{
  "n_layer": 14,
  "d_model": 128,
  "n_experts": 64,
  "experts_per_token": 4,
  "d_expert": 128,
  "d_shared_expert": 0,
  "activation": "squared_relu",
  "moe_layers": [0, 2, 4, 6, 8, 10, 12],
  "router_score": "softmax",
  "normalize_top_k": false,
  "routed_scale": 4.79,
  "balance_loss": 0.00765,
  "balance_bias": false,
  "router_z_loss": 0.0001,
  "n_groups": 4,
  "groups_per_token": 1,
  "init_std_router": 0.0169,
  "lr_router": 0.000813,
  "n_head": 2,
  "n_kv_head": 2,
  "head_dim": 64,
  "vocab_size": 1024,
  "norm": "rmsnorm",
  "norm_place": "pre",
  "norm_eps": 1e-06,
  "positions": "rope",
  "rope_base": 10000.0,
  "rope_fraction": 1.0,
  "qk_norm": true,
  "attn_scale": 0.193,
  "tie_embeddings": false,
  "parallel_block": false,
  "extras": ["capped logits"],
  "init": "uniform",
  "init_std_qkv": 0.062,
  "init_std_o": 0.062,
  "init_std_up": 0.062,
  "init_std_down": 0.062,
  "optimizer": "adamw",
  "lr": 0.00492,
  "beta1": 0.9,
  "beta2": 0.99,
  "weight_decay": 0.043,
  "lr_head": 0.00916,
  "warmup_steps": 271,
  "schedule": "wsd",
  "decay_fraction": 0.61,
  "decay_shape": "linear",
  "final_lr_fraction": 0.05,
  "batch_tokens": 65536,
  "seq_len": 256,
  "doc_mask": true,
  "train_tokens": 407200000,
  "steps": 6214,
  "dataset": "wikipedia_en"
}
Below are experts of layer 10 (counted from 0) of a mixture-of-experts language model. Rows are named router (the router's row for the expert), up (a neuron's input weights, with its number) and show model dimensions 0-63. Each number is 50 + 12 x the weight over its row's rms, rounded and kept within 0 to 99.
Before each expert's rows: "gets" lists some tokens that make up at least twice as much of what it gets as of all text; "mostly gets" lists some tokens that are sent to it at least half of the time. This comes from a sample of Wikipedia text that the model never trained on. Tokens count by the router's weight.

# expert 4
gets: " f", "1", " p", " wh", " P", " r"
mostly gets: " wh", " f", " th", " r", " p", " P"
router:64 52 45 56 54 52 55 55 42 32 51 44 48 41 51 34 41 60 69 67 31 39 44 68 37 39 42 31 33 54 66 50 46 41 65 34 52 66 63 47 39 46 66 54 37 58 45 71 59 34 32 44 38 40 41 65 36 52 48 42 65 47 61 56
up0:62 25 58 71 47 49 66 53 42 48 51 36 27 33 63 53 51 45 57 50 48 40 38 40 60 42 48 18 46 40 59 46 43 48 43 55 68 66 53 41 49 49 58 24 53 48 56 53 56 49 64 35 56 40 58 60 67 30 62 56 47 51 64 46
up1:36 62 63 39 46 53 58 34 44 46 62 48 61 57 60 71 47 54 55 71 59 26 42 57 57 65 47 53 36 71 65 43 46 60 60 52 58 52 43 36 67 34 61 51 30 53 66 49 40 55 52 43 56 19 47 49 58 80 61 48 32 63 59 39
up2:60 63 46 60 54 42 50 23 46 32 23 61 50 41 38 74 46 54 54 39 64 77 68 53 30 71 62 54 51 41 45 41 50 36 63 69 60 40 48 74 56 38 46 52 36 57 59 62 54 41 59 44 39 53 55 40 55 66 49 63 57 43 45 22
up3:60 45 54 41 74 51 70 47 60 67 34 53 53 37 63 61 54 52 58 41 35 41 37 32 64 58 51 61 44 58 61 52 45 62 79 50 51 68 52 37 63 36 48 52 54 44 39 40 54 43 61 52 53 54 37 71 54 55 48 46 38 28 43 44
up4:44 58 64 49 51 56 74 52 53 38 57 65 79 28 41 70 47 51 50 50 57 44 42 15 42 25 68 43 49 42 36 39 64 52 51 45 56 24 43 49 46 53 61 34 64 51 43 56 49 30 28 45 55 60 50 43 69 60 57 33 52 27 36 64
up5:57 57 59 53 61 29 72 34 46 48 41 47 59 46 40 44 02 51 62 54 38 57 50 47 40 41 47 34 65 68 58 35 45 61 39 65 52 72 56 36 47 37 63 40 43 54 57 33 54 47 67 56 32 53 40 31 67 39 59 52 54 31 66 30
up6:54 29 51 33 56 68 47 52 28 56 37 61 53 42 63 46 60 69 46 61 35 56 50 46 52 38 45 33 53 47 49 65 55 53 32 66 50 68 23 46 54 39 53 44 30 30 36 41 47 33 42 49 40 32 63 47 61 18 49 47 52 72 57 43
up7:49 50 62 67 55 63 65 67 34 38 46 52 50 52 27 49 50 56 45 68 59 44 40 55 41 45 70 42 61 58 60 42 33 73 64 56 53 44 53 12 45 56 51 47 47 49 43 61 42 49 70 58 58 48 54 66 43 48 58 66 28 44 19 54
up8:67 25 29 33 54 45 42 34 48 58 55 57 42 28 33 60 63 48 44 40 49 54 53 55 60 66 43 26 50 40 55 47 22 47 59 42 66 44 52 51 52 60 50 42 61 46 68 38 38 31 50 46 53 34 68 66 47 41 36 43 41 44 46 67
up9:76 33 37 45 55 48 57 57 44 49 63 60 48 38 46 39 57 69 50 56 62 60 53 48 32 35 67 41 49 58 68 63 34 46 36 38 68 61 50 28 66 24 46 57 69 36 56 63 46 45 56 36 26 56 21 50 48 60 43 59 50 42 61 48
up10:61 66 42 40 62 48 44 37 61 55 37 42 68 36 64 44 55 51 59 26 50 41 36 45 52 56 48 53 41 47 41 51 39 47 68 48 20 31 53 54 54 67 69 48 68 47 49 42 53 41 49 44 64 33 60 73 47 71 48 30 45 36 43 53
up11:55 51 51 42 79 39 71 67 24 48 43 59 53 49 65 48 63 52 22 54 22 64 30 62 29 64 67 30 40 57 66 65 61 61 47 43 45 48 59 39 50 39 71 50 35 52 40 59 51 33 42 54 55 67 49 45 43 41 32 54 48 53 52 37
up12:41 64 53 51 49 48 48 67 58 49 43 44 38 54 54 32 40 47 54 55 43 41 44 50 38 44 53 50 58 65 52 45 50 60 39 53 25 44 45 46 49 64 58 38 26 40 39 53 51 38 43 60 56 31 67 82 64 55 58 49 46 33 41 66
up13:44 63 45 65 57 58 42 40 49 55 41 64 78 43 37 70 60 74 70 62 44 43 57 58 53 77 73 63 57 51 51 45 54 34 36 42 52 39 48 37 71 63 53 49 59 48 43 68 46 45 34 47 34 32 64 45 52 49 46 73 41 52 48 30

# expert 9
gets: "p", " p", " P", " n", "P", "pp"
mostly gets: " n", " p", " P", "p", " th", "pp"
router:51 46 39 49 59 59 54 38 45 42 31 57 62 50 30 51 28 46 70 58 51 42 34 56 43 46 53 34 39 51 69 43 51 57 71 49 21 70 66 37 58 43 75 48 40 46 56 48 53 34 30 53 45 32 52 61 43 40 58 45 46 42 51 50
up0:62 49 48 58 40 56 47 43 63 36 43 39 65 51 68 53 43 45 48 47 63 65 55 57 36 53 65 38 50 46 46 33 48 46 45 63 60 32 56 46 58 32 37 49 42 46 55 62 74 06 62 26 14 22 53 38 38 67 59 42 46 51 53 59
up1:35 39 37 48 41 27 49 58 46 52 71 46 55 53 42 50 48 47 54 67 34 59 55 44 57 50 58 44 46 46 47 42 59 70 56 56 32 60 32 62 81 49 67 38 48 50 43 61 72 38 57 10 68 64 55 35 27 61 77 57 57 57 70 51
up2:37 73 40 32 47 59 49 65 35 50 37 53 46 40 63 25 68 45 54 78 67 50 61 26 59 47 64 38 51 60 57 37 70 47 52 39 73 30 56 43 32 62 54 40 52 55 82 60 47 45 45 43 48 40 63 69 53 50 48 47 49 61 42 47
up3:57 44 44 50 60 62 42 33 50 39 47 48 46 56 42 39 43 71 37 79 52 57 52 34 45 29 48 56 45 56 49 57 45 62 58 56 63 50 55 42 69 47 56 57 63 36 65 64 32 60 69 51 35 55 28 44 52 35 48 39 42 57 36 37
up4:55 52 51 73 51 48 34 39 41 49 55 42 57 58 40 26 24 47 67 41 52 53 55 70 57 45 70 63 76 45 70 54 66 32 42 67 45 47 52 25 58 38 51 59 68 43 34 29 40 64 37 46 45 58 49 62 59 50 49 56 56 38 54 36
up5:67 36 35 31 58 60 55 53 40 52 70 54 30 24 48 44 56 43 66 60 62 75 69 64 64 39 58 45 66 51 67 36 50 53 55 57 63 50 52 45 32 34 47 41 75 50 62 46 60 41 63 58 52 51 55 50 40 51 29 45 40 36 84 54
up6:33 55 38 12 51 41 49 50 63 40 48 66 71 38 76 63 42 55 26 35 48 47 51 46 41 65 51 38 54 38 57 65 58 62 75 50 45 45 53 50 61 52 75 37 40 49 64 31 71 32 38 50 56 68 28 47 56 61 63 41 56 45 55 55
up7:36 54 62 61 67 43 61 80 54 42 52 32 46 43 41 48 42 39 45 65 36 60 53 46 49 45 45 21 59 71 50 67 28 42 59 49 47 54 57 25 34 51 68 55 48 55 51 51 68 43 47 50 30 57 60 51 48 36 41 36 43 62 63 57
up8:60 52 41 69 71 67 46 53 67 52 55 36 73 56 52 40 47 46 49 64 71 63 57 41 48 43 45 43 60 53 42 37 66 38 52 52 35 42 33 57 39 73 60 32 44 12 39 52 46 42 48 52 66 57 73 52 70 42 47 55 33 37 41 44
up9:55 28 42 47 58 34 56 33 44 39 46 35 57 58 67 47 46 49 63 46 51 60 39 60 54 46 46 39 49 54 59 40 33 67 75 61 53 48 57 41 76 32 56 55 34 47 49 46 78 48 66 70 48 37 45 69 31 55 57 48 55 66 37 59
up10:73 38 48 42 63 70 38 57 58 43 59 33 53 52 53 46 30 58 56 54 51 57 63 56 47 36 38 26 66 42 54 51 59 65 52 65 56 55 38 55 29 43 49 43 61 47 34 43 61 35 66 49 35 36 59 43 48 43 51 45 53 57 78 29
up11:68 52 44 41 59 45 44 50 40 52 38 58 55 39 44 30 72 58 41 63 30 40 53 41 34 50 57 64 54 30 39 47 46 57 22 53 36 52 26 65 63 63 63 64 67 56 30 59 41 45 43 43 53 62 53 65 59 45 66 51 44 52 46 51
up12:59 43 57 45 72 45 39 62 45 58 58 53 64 57 50 41 38 40 56 58 34 33 68 49 52 60 71 65 30 38 78 42 60 47 44 71 68 73 49 50 45 66 50 54 36 44 57 62 61 56 64 55 56 49 73 63 44 60 60 53 38 63 69 34
up13:37 49 37 46 53 36 74 79 41 70 58 51 46 46 47 49 48 55 54 62 33 60 41 48 58 53 56 32 58 32 52 49 50 50 28 53 44 57 54 52 44 46 53 33 54 53 63 38 73 57 35 49 29 38 43 43 39 31 47 50 42 61 80 56

# expert 3
gets: "p", " f", " p", " r", " P", " R"
mostly gets: " r", " f", " p", " P", " wh", "p"
router:52 55 47 57 51 51 64 53 45 40 39 58 46 42 37 41 45 53 61 58 45 32 40 71 41 31 40 28 32 49 62 48 52 48 69 40 39 62 59 49 54 43 75 46 42 62 51 61 55 33 37 46 52 37 48 65 38 61 41 40 55 39 49 45
up0:55 55 67 52 70 59 42 47 41 64 53 60 71 33 50 66 38 51 54 56 51 48 64 46 61 33 43 40 36 78 56 54 57 33 48 26 50 53 38 46 38 33 48 44 35 58 48 53 43 38 34 38 66 62 43 42 71 17 61 73 52 56 70 69
up1:65 34 47 53 51 43 41 33 56 40 34 50 39 57 64 56 45 45 59 46 38 68 47 50 52 41 38 58 55 40 54 41 37 38 46 56 69 54 48 48 63 42 44 63 50 25 38 52 41 62 49 47 56 38 49 58 57 45 51 50 40 61 59 60
up2:67 68 38 58 37 45 63 56 60 36 50 55 55 33 59 56 56 49 29 61 33 72 49 56 63 60 59 48 27 31 43 52 46 41 59 51 72 22 57 48 45 48 46 61 45 54 52 67 60 38 50 52 53 44 45 29 49 58 49 47 52 46 58 58
up3:37 33 75 59 46 50 30 56 46 66 48 65 53 50 48 53 41 48 61 43 54 56 58 56 31 49 42 47 48 42 63 22 61 32 59 41 67 65 62 62 60 55 53 60 45 36 68 39 51 34 60 50 48 50 45 33 41 50 66 34 42 53 47 45
up4:42 52 71 35 62 47 48 33 41 47 49 55 57 34 46 19 63 64 28 55 49 59 58 28 62 67 46 54 49 39 36 71 51 57 52 35 23 28 41 66 59 48 76 38 65 45 36 46 43 43 42 51 52 34 50 75 66 44 70 49 57 42 41 59
up5:50 74 37 25 42 63 59 28 57 49 49 26 57 37 32 62 50 67 72 56 50 57 46 53 50 44 44 52 55 65 45 64 44 18 59 71 40 65 60 51 37 47 59 54 63 54 73 79 62 17 51 38 46 46 48 34 46 48 44 62 46 57 86 45
up6:54 68 61 51 47 63 48 64 71 52 39 35 69 60 43 33 45 56 63 50 37 45 62 71 59 58 42 54 63 49 39 54 44 44 53 56 41 55 55 69 43 47 34 54 39 53 59 53 45 27 68 58 25 25 33 35 60 39 58 41 58 42 35 71
up7:46 38 44 38 52 54 51 42 62 54 58 42 70 57 38 17 42 50 73 43 46 56 32 50 32 53 40 34 40 76 59 79 60 56 63 63 42 42 28 49 42 28 58 47 66 57 61 42 72 20 41 53 68 50 50 42 65 34 55 46 51 53 61 51
up8:44 47 54 37 59 51 61 39 30 62 48 49 47 23 54 66 41 64 67 44 57 58 52 56 37 70 49 37 50 52 40 61 43 57 68 63 45 27 62 53 38 30 49 42 52 51 55 55 44 42 48 67 60 64 46 62 57 77 47 39 68 49 44 58
up9:55 47 56 33 61 73 44 45 61 55 44 47 49 39 22 64 45 55 43 57 29 41 60 56 34 60 68 50 63 53 42 62 52 51 60 33 63 62 52 50 66 53 87 56 67 58 57 57 43 42 44 62 35 32 62 35 59 45 47 40 34 77 36 36
up10:67 38 42 64 48 49 30 45 50 54 52 56 45 52 45 45 57 70 33 55 33 48 64 78 48 52 46 48 48 53 36 69 30 37 49 47 40 38 64 47 56 56 45 54 40 44 52 57 41 29 49 68 33 36 17 41 50 28 39 44 47 44 37 38
up11:56 49 45 44 54 36 62 49 57 41 37 64 64 39 48 54 44 61 44 50 46 42 51 60 40 45 56 44 28 47 42 42 76 51 57 45 43 77 16 34 47 56 83 51 61 47 57 52 58 35 38 38 58 50 36 52 59 45 46 56 48 35 82 42
up12:47 54 73 51 50 46 55 56 68 58 39 44 58 56 34 45 30 54 52 42 51 46 47 62 48 44 58 45 74 50 48 50 49 24 54 73 48 62 53 32 49 64 54 51 52 43 55 80 47 29 54 39 50 33 63 62 57 54 58 59 48 57 89 30
up13:35 41 64 43 56 53 48 34 47 40 65 51 68 56 29 56 34 57 50 32 35 46 54 61 36 68 67 38 70 53 43 52 50 62 58 64 25 59 54 53 61 60 63 58 50 46 82 48 63 44 33 72 44 44 68 54 39 55 43 61 63 68 44 63